python train.py --d_model=192 --n_experts=48 --d_expert=64 --activation="reglu" --moe_layers=[2, 3, 4, 5, 6, 7, 8, 9, 10, 11, 12] --balance_loss=0.0118 --balance_bias=false --norm_eps=1e-06 --tie_embeddings="early" --optimizer="soap_variant" --beta1=0.95 --beta2=0.95 --seq_len=512 --train_tokens=370700000 --steps=5699
Below are experts of layer 9 (counted from 0) of a mixture-of-experts language model. Rows are named router (the router's row for the expert), down (a neuron's output weights, with its number) and show model dimensions 0-191. Each number is 500 + 25 x the weight over its row's rms, rounded and kept within 0 to 999. Numbers have three digits each.
After each expert's rows: a language model's description of what the expert responds to. This comes from a sample of Wikipedia text that the model never trained on.

# expert 45
router:476511535496474478431453522514486490467473514501472479514488511507511486521489495517478466467487519480501480489473502500463477525489506493485533468534494518524528524475484463488467464499527483523513507550517496511508490480495522403564567477464471489480483488452502536513510520493527494537513531473492484497465517506455478542498509493496481496508466500473539490537484560513497505472526483533490509508487483502477491478498520514504541474481508464491519542491483493453526530518526533489492477486479524485519480474511507453495489517496505504487504499497504529592509501472486494486
down0:486508510542481478527425522467526501533515488474530460522470516500526504528498508523509516500484488475495525464489527563449491424528521489498529506458508502516517526502453477515493496485484521524504466482501467503519531506531494502514488497507525533504503536459499514472495464519491530490477477459501548546495461540508536493479502508509495472492454515485461470497523537538555532495543488497488510507483505511537523456520516525493513510497541485540481522495485434468481504508514496513495500481501501512489500491492472486538485572499477455504482505542488517467497489497507493479
It responds to: Opening stem pieces of longer words after the, a or a hyphen, such as arg(ument), Leg(acy), crit(erion), con, pro, inter.

# expert 8
router:518584520498466479528529510530499457490491538507477520547505495502468496526488520492495439559480541492491478499494493485478480513487488474550501488520480511522522503497478482477485483487520509516453557471518490524518494473510469517464518484484479483476608486523487487510514531474511494515505524495484549469495512496462484500495530498447489493513517474463513515473572496511515515491481477536492516506492523487491500488481518484516529482479517561478523560495451526506528506512512499493472487478494513493526498483511511449503494478518564512504492493526490511484507494488493508479
down0:523496478485487536524489485510481497506543531518506470541469512501456499506441508542529508496522465475487492517532501488492491483444556511522454509468470497477490482538511475466506491540533507523519517493489480528512454492456515514525549523538504487478473497525530483502481496510499488535505515523504472470553544522440513531478499530535497493494504480473466519532445475481502467487482506507487507473535512477513491544516505504524510481532498515503479496477555506518505525489533508443512521502517500498497520495513450486496526514494542524519495553468527439496479496483479460522
It responds to: Final words or endings of institution names and titles, such as War, School, Church, Committee, Act, and suffix pieces like ation and ers.

# expert 32
router:545508547510470482498517560498488505497558567509471530512487527478496569528536508513477493515477468497495502491510490445475476492467481482497521470487478549516534507516477500494514478515502514543511522506482447502488485480463461492467471492469476496504539470511523515496520554446522497526461548511478487473490467559514502515491526502507481489489486467484488519538519508525502540508501473514486528523529522502436489474477551485536464473459499515487498523490499508525505511503498494470498491515492508452532498472512521501479500468531516496502475465518484509468534508512465508494
down2:493517407473502473511558495519491520494545483473535498524523551506464535501498506471475469491521477518488468501470514483507467471479483485478467517481542523498473489492484484457498512537519517495513482493497486496513514490519510524506544509539504502478486454468508535472543454485495458510503479480505505530485513499453494478528462447473534529533532510483501499515473496503518484450506495535501529505529534489507514526545497492457460514473463472537487493521533511553527495507495510493491474519473502463498531492512519523478527498533482493527488517493502505570480534480473476511
It responds to: Generic nouns after the, a or his, often before of or was, such as team, age, season, family, time.

# expert 34
router:544531543556467476476487507515467470476521524486485480531506463478490506520499503499561458511488468488494478490489511492468477512487500484552491485519488509534526511487493496472487504498520507510449479570532476520513516489506511527571516488477488491502474477468489569514520448482521494528481516488478455493469497493538472530479507495489486494498457499472518495529446525503520525469513484519495517514488570478489496474496522516517508479433508450495513531482498493500523519500530517491486479503484519483514492486515515473487495466509541528485494489582505509465521502521485512494
down0:496502513510496539516496448478469489527500507517478528499533480505482513541453546568504525477495545479513529499482462488507542532513496481515552507497526506489446509475521506481475514495484508484515538481557515481533466488506505481490446506501476446491470479467501525504507526494503527525494480485543460517465520476494478491505489509506483520510477485492536546501486506490516479503507509451565463483501518504500521512501457473544488497512528530499489531500517511504515489459498515550444530462513515552514488537523499458530511528476479558503498492506509499524522533470496522485
It responds to: Words in sports-match narratives and ordinal or year starts, like won, lost to, as a substitute, All, first, semi, round.

# expert 24
router:437453522474484484561489464498500522465477529522509461502498504523495548493504513528521507530508524471463495488493480500445486524486479479467545512499480509494514535469488456511475490511486515518493502450512518507555527477510541496528506472527468480518517492488486502555526531478502496518515542491504518507442544494499463535473503467533487436521513515474513517514489478533485536459497450476499511494514479462499458487504515507534512459484518531495520502482499489497479506522495523485493507488506514450546450508540513512485475483506482533517506484512449526479495471534487484474
down3:542458477517543503505493455519553513475473506559486519495499490492494536499487480502480476470515548482521529466499535488519501512493536513529502464498523507488514502510515515496486519491482461498484467512480450502494489512496530529492483540534446532489529472450512486555544537511509516499483490519521494514515500475517475527513531534504515514494505459488499496517457495476527479522473468473514512522500500464464523508538452536501507462509540474497500507503459463540477523510530562512504477454501531473474537492514503456523506532488520501523526526446544521481480528496477520500
It responds to: Short lowercase pieces inside rare names and words, right after a capital letter, such as Sk-at-ers, Fl-at-bush, St-utt-gart.

# expert 38
router:579498479502482488457552511520512481485553521480475531512513461479506525528493509522462472512470514478494476481493494481473477510497501493484522492527497514527522500485483481489487499486520492512513543517528484504493506474505512602539429483416489472443523477513501426513519437491509496521441521486477533495470502507526477521478518490485473473484505464488504509538488521499472510484483488506494516517501522481484484496486524503511480498532513449483513521490509491499521521523528515486478476473479517479510489479508517448482500525512468517512495495459484504538505478485497513492
down0:480491502537453515506530482479530498526477497505546501502464493504519453487512452444492458509507538444546520522500506527513477468533526515475510476514517529504463486478491501486475453441502496526483466503519502490476503473493485504491493485500478491466538508501540538495540495472511469523527484504513516524514503533528534488473486532465511503563524495530530500493485542549504531524534575488514455541506503501502541533483526513471491525543506525495508530492512522535493503510504534507534495496529516482510488462512502488486450511528496514488515478451475499463489457503498484501
It responds to: Adjectives and prefixes before nouns, such as anti-, non-, social, political, nuclear, United, North, and Eth in Ethics.

# expert 37
router:509524397514466497480488519519463507489549518500499506549510486467497518521502522492477454511467431486491477479487512481478484513476499471502510472526488494538527524469485475479479520500506509519448555527532485510509511490477511530533455471578477487463529487491487500507505449494515505521524509482478510496494470512469467527487531494491491484511481511485517483454507474526481506473504486532477524525514500492478489485487535493503428485523510496485522491493561504495517528512512506486473482481488508486526471479509509571483502501504529517564499497490491499464524475528501517477
down0:507445521457474449493462523470494481511493458478512551516539499527481495482478486497526519498511491538503480476470457482476480513519513502495488524511505515519521518496482514473498482472505477480491536507502494471502476491525489531502501484494490497463471515521464510485494502492497497498472489518463521479538501496506535551494495472548525543506471507561528544522513480498480498491510515422513517513492503489500490484506444526497493444492510521520511494525548485486517531525548577533508502528500531530524466476509510465492509503464463568461510489526496462547508503497489468489
It responds to: Past-tense action verbs and relative words in sports and career narratives, such as returned, moved, participated, who, when, after he.

# expert 17
router:467493515502475497463592513523469511492541507508478539545511470484467513508500514524536481555485526479485482477488507488467475520489489492449508483525495504511513506477480495479494492497511506515461497560506473526497510491503521580502571484490487480507442486527492520509510494477507501530515517492483488495490487523433479525498508485486475493507514500486520504580513463494480510491531492501498511500493522493484478473483533493504544499515507456483517533486484506500530503519514507484476476504499504485517495486522503555497499505517439521473490502554483525496520481590485517478
down0:473511544523501523483472467479511527508501506453526517485502498541567501530474467525531475494462504497557514493513508511496504505484491500492520501476503497526515434496492476480493536539503526521517491530506523535467523506503472501500453510458480473464490475508470486467488485477499489492479479586533487447537458462514550495512476475478421507481540494483483499506508509472469527518514485468498512474489513540515491457502508543517507512522489535508486491465497472503489511496504466515472499521494492488474531473480471526543513476505467524513492473488517510448538526515513511500
It responds to: Verbs and words after to, and, was, such as named, appointed, contributed, scored, became, and as, often introducing a role or object.

# expert 7
router:450475536520499481526517483496532535460484496521507480500505501484479530501499480525538501502525510504492483484487490516458481489461464480462530480489501543516514540478502451506468548506530458508454485454482493500548526453513533529576523472486441495480494489533473454503514538491510517486509526505495532476457508482492490536488508485506509494498488503452509493462504482509464501466493469522466507511492528462505461472491520482527540443510520540482520475482474475464491512541480507462485496486504511498538482518516520482496507495504467517500486476543463533495492468506456474500
down0:511473473466507452491485469537543500491545477490496476560498507523477509450477489473481477473500521495514498514516543499509494507478503523508517535512514511521487523473548540550499553477490508483496504511531509557478491537522506485557479512513472527466476537465485526460495479513590475517507487503466515505497518505489529505487502466455536474476470484463511531493504495518504486507509543489462472536477449506465507526529426520456498520521507507501498501522492496504530479524514464489476472502503546531527525515540508480499479497519504497493515520509518509489469492509503509478
It responds to: Short lowercase letter groups inside longer words and surnames, such as as in grasp and Strasbourg, es in dioceses, unc.

# expert 42
router:457539523527469484561586509510504507494533529484470559531520487486464495513522515495479460561478506486475477489487502498485479505492487492443508487515478507511517499483483494473500519495512475503450573447524477513520509482520473553489487478456494493471545484506486491516509554483511503518456513498490522496478486513565481511478512486460482496514493486476522505478544546499486533477482474512487524540490543493474495477493511518519433496541518508497508503500444503503529498521522511484482477490496507485519487486513523545490489527523479519502494487492506512504508486550481513488
down3:511529497506497490463510501506489526499516496498500476499452447494511483459517557471516536480532488522488492524524483470496506482486515531426526490554534524486514498536490500503531487501480496493502532481454496521508516473473465507564539506504502498504509523509525538480503444491484475503504480500478491440495526499456498523532490493505511508473525532463561483479510486550515517501529500461500493497527475490451516505527514529464453487485483546517512431487513485467513489513452502491537527477511460530483463499537498475487488473461475497509487500492487465488530503513501488465
It responds to: Date and time words and inflectional endings, such as On, During, Christmas Day, Wednesday, War, years, plus plural s and -ing.

# expert 11
router:506535403516480509436504520524460504476533532480493513532520478489477506510493515473576481513486498477491486484490487480474471521479492479537497475524481494526518506477480486475474514512515520526452428535507479526509501493528489467546485471474480486518534486504481478506508517493509505516485511496491519502476474518448491519474518484469478476507445485472510515571513511508511516479546483547483514470473518477491489489477519525502495495436523506479517534491442497512517515510523501484471479498474513490512484484506519513488496496503514515500475499409495507509519488525480525497
down0:518509450561489536519495488487487503517488521493510482520509510475427501506476482465467508503516452516509494516501459501505493499530496465532498498461500507493513488491491548479457481501504460552538480522421524523502507496480506522488445507482516525549501511493510468497546482494525518522508463513494512534494463504512490505480495443519523434497506517496534540536504495527502510498513517496504520533523466509528479553478516482494498469464487514564508488517533459520498520480502512496488473558471507480519506493498554482496503495505501457472468505465471531497491494492488534529
It responds to: Auxiliaries, verbs and adverbs right after a subject noun or pronoun, such as was, has, originally, received, also.

# expert 2
router:484505427520480505524520496523506485473517557456500529554558474469480563534491541487494477481458480512475463517499473460492456494506506432510484483513447550499505500510473502494489509488502470533457494492523486500539518459508451481509502476483458460482519441495508512541493512456485521509483497482493500491504453517479481485467508508525455473470535484480531497470500497509509509492516483514493519471502542479489496501455477523505448500516504526487540532510477490502517497513498487488481462500479493489533493474501507480487467505525541528489469480489516494458508487478497521485
down0:504513514545510507542502463436493495462532544498450519520506493495515526531526522594512483497497502504472475501502485485504471505494469501436500487466477511510548501530471516538467484502538542522527516475510485519525509471517533504511531477475501500452488498468519494503533536480496496539532537512521515529447510488522492475478508494496466496506535440450495476474527518499500555487488523492502504483492517495507504497477538486538504512464515491501511538498527530490464494479491531487469485505486503500524477517532557474486469485492519517474513503521489496473449474469479514474
It responds to: Final pieces of personal and place names and of proper nouns, such as Barack, Ramsey, Jalalabad, Austin-Healey, plus John, William, University, USA.

# expert 41
router:486476505506499495559479495514497481447502532504567502481491486509504511522513506515523487506516530496496498487479510471433493538489496465474515470495462503496519530497482443514469494499510484496522495454484509504549521477525526409527482478504469480487438494460498535556526477491482491525502543462488563487440513488515496518488509478481477470511494515501514495567516454504473531492477481485506507509526469489489500488495523526513519458507515531504524486484447481503498517522477480477474490483496531481510468491516526503502484502520461546521504502467486527495489462476486477484
down3:554526469495474517554537488538468502530518517537521506549516484523504495493514514500511507551492487476508475472501480477510484494577467479524496539517543461474477446448423514516496526523512504506515509505497511461493454475507520517516499534516510501537502508526536495498487495546552538447508515490492527523532492521528503485494497499503533515512478502501498472491508515461509472489521462502490499507496476468508530535532500522500509525511482480480516451507474522490476515509514509467522511453469540451507533513482480499485459508531519536514488499522530461490471528476499505475
It responds to: Single letters and short vowel clusters inside foreign names and taxonomic words, such as ü in Zürich, Pav-l-ina, Artem-is-ia.

# expert 6
router:533481478515458500461580522524430507493523526483498527535501495483454504511485508481517475555482512482486483505491516489473477518495486495465511490513495503512510506476488481475486476502526536516431590532517486505516522491522524481513479486432488487533472492550483482502517452492513502527452510491489451493481478518467493527489512483486488496506506494484533502514532523512519520490524476510484524529505545477490499480479528487507548493426513471487512529478544497530511509518519498485475473480496519493504495471504520500490490519520540525519481492486492519423514491494490517479
down0:508437546472489488532518520475491505483467487483486442515477494500500486509528501544447494523550481508521485470518518486500532488500485441495542450450532481498497514488496507553512464507497518512465489488487506505514471477492509510518500522517453464452491521507483533468517513472526490457519510539496515499462508496508472481476532534475541496491514478488511508524488542467495495517527479504522543549489494496471442497433512453518485476480494501488524459527518500534481508527520465502494497476483501498480460504481515476488484500472494452473480492531507518553509461494525487516
It responds to: Main verbs and function words right after a subject or number, like film stars, Portuguese were, of, is, was, final year digits.

# expert 30
router:525555449526453488511525528522508493478523530477490487548501457473493519514509498514561440515471470482486482484481517482473473530481501488509493488522470499527524514478495485487491502505533508517497583540519465508504514491487503520542436472564498476485590490530491459511513450484509502512464517481497514492476508502475483509493513476486470491514479534483520510479461478523481505480493491530490530474510539497476492475484522482507453496530511540494505511484521512537529508526534504487488473486494507480512483481512506534489504545531528504511508487565495504531505486477491506475
down1:471466465494508473524547520498515504481489528539530492516477499547507454516491518475532514536495470516477514500537451481491460486485462499542482476520480460522513538506493512470491506467519518508510518511473507480486501502495460516534515521479454456545485515446502489501526525506502480467502506488483553507485466510515488494502477541472481510550496504497539481550517544486482481535498516456474500505512510442521497459507461479495467478477497486502526493526460500539459535548538501505496513492527498481535491536515493501513480454461503552472491509495467515502477508470463508471
It responds to: Pronouns, connectives and common verbs in running prose, like so in do so, again, as well, such, she, however.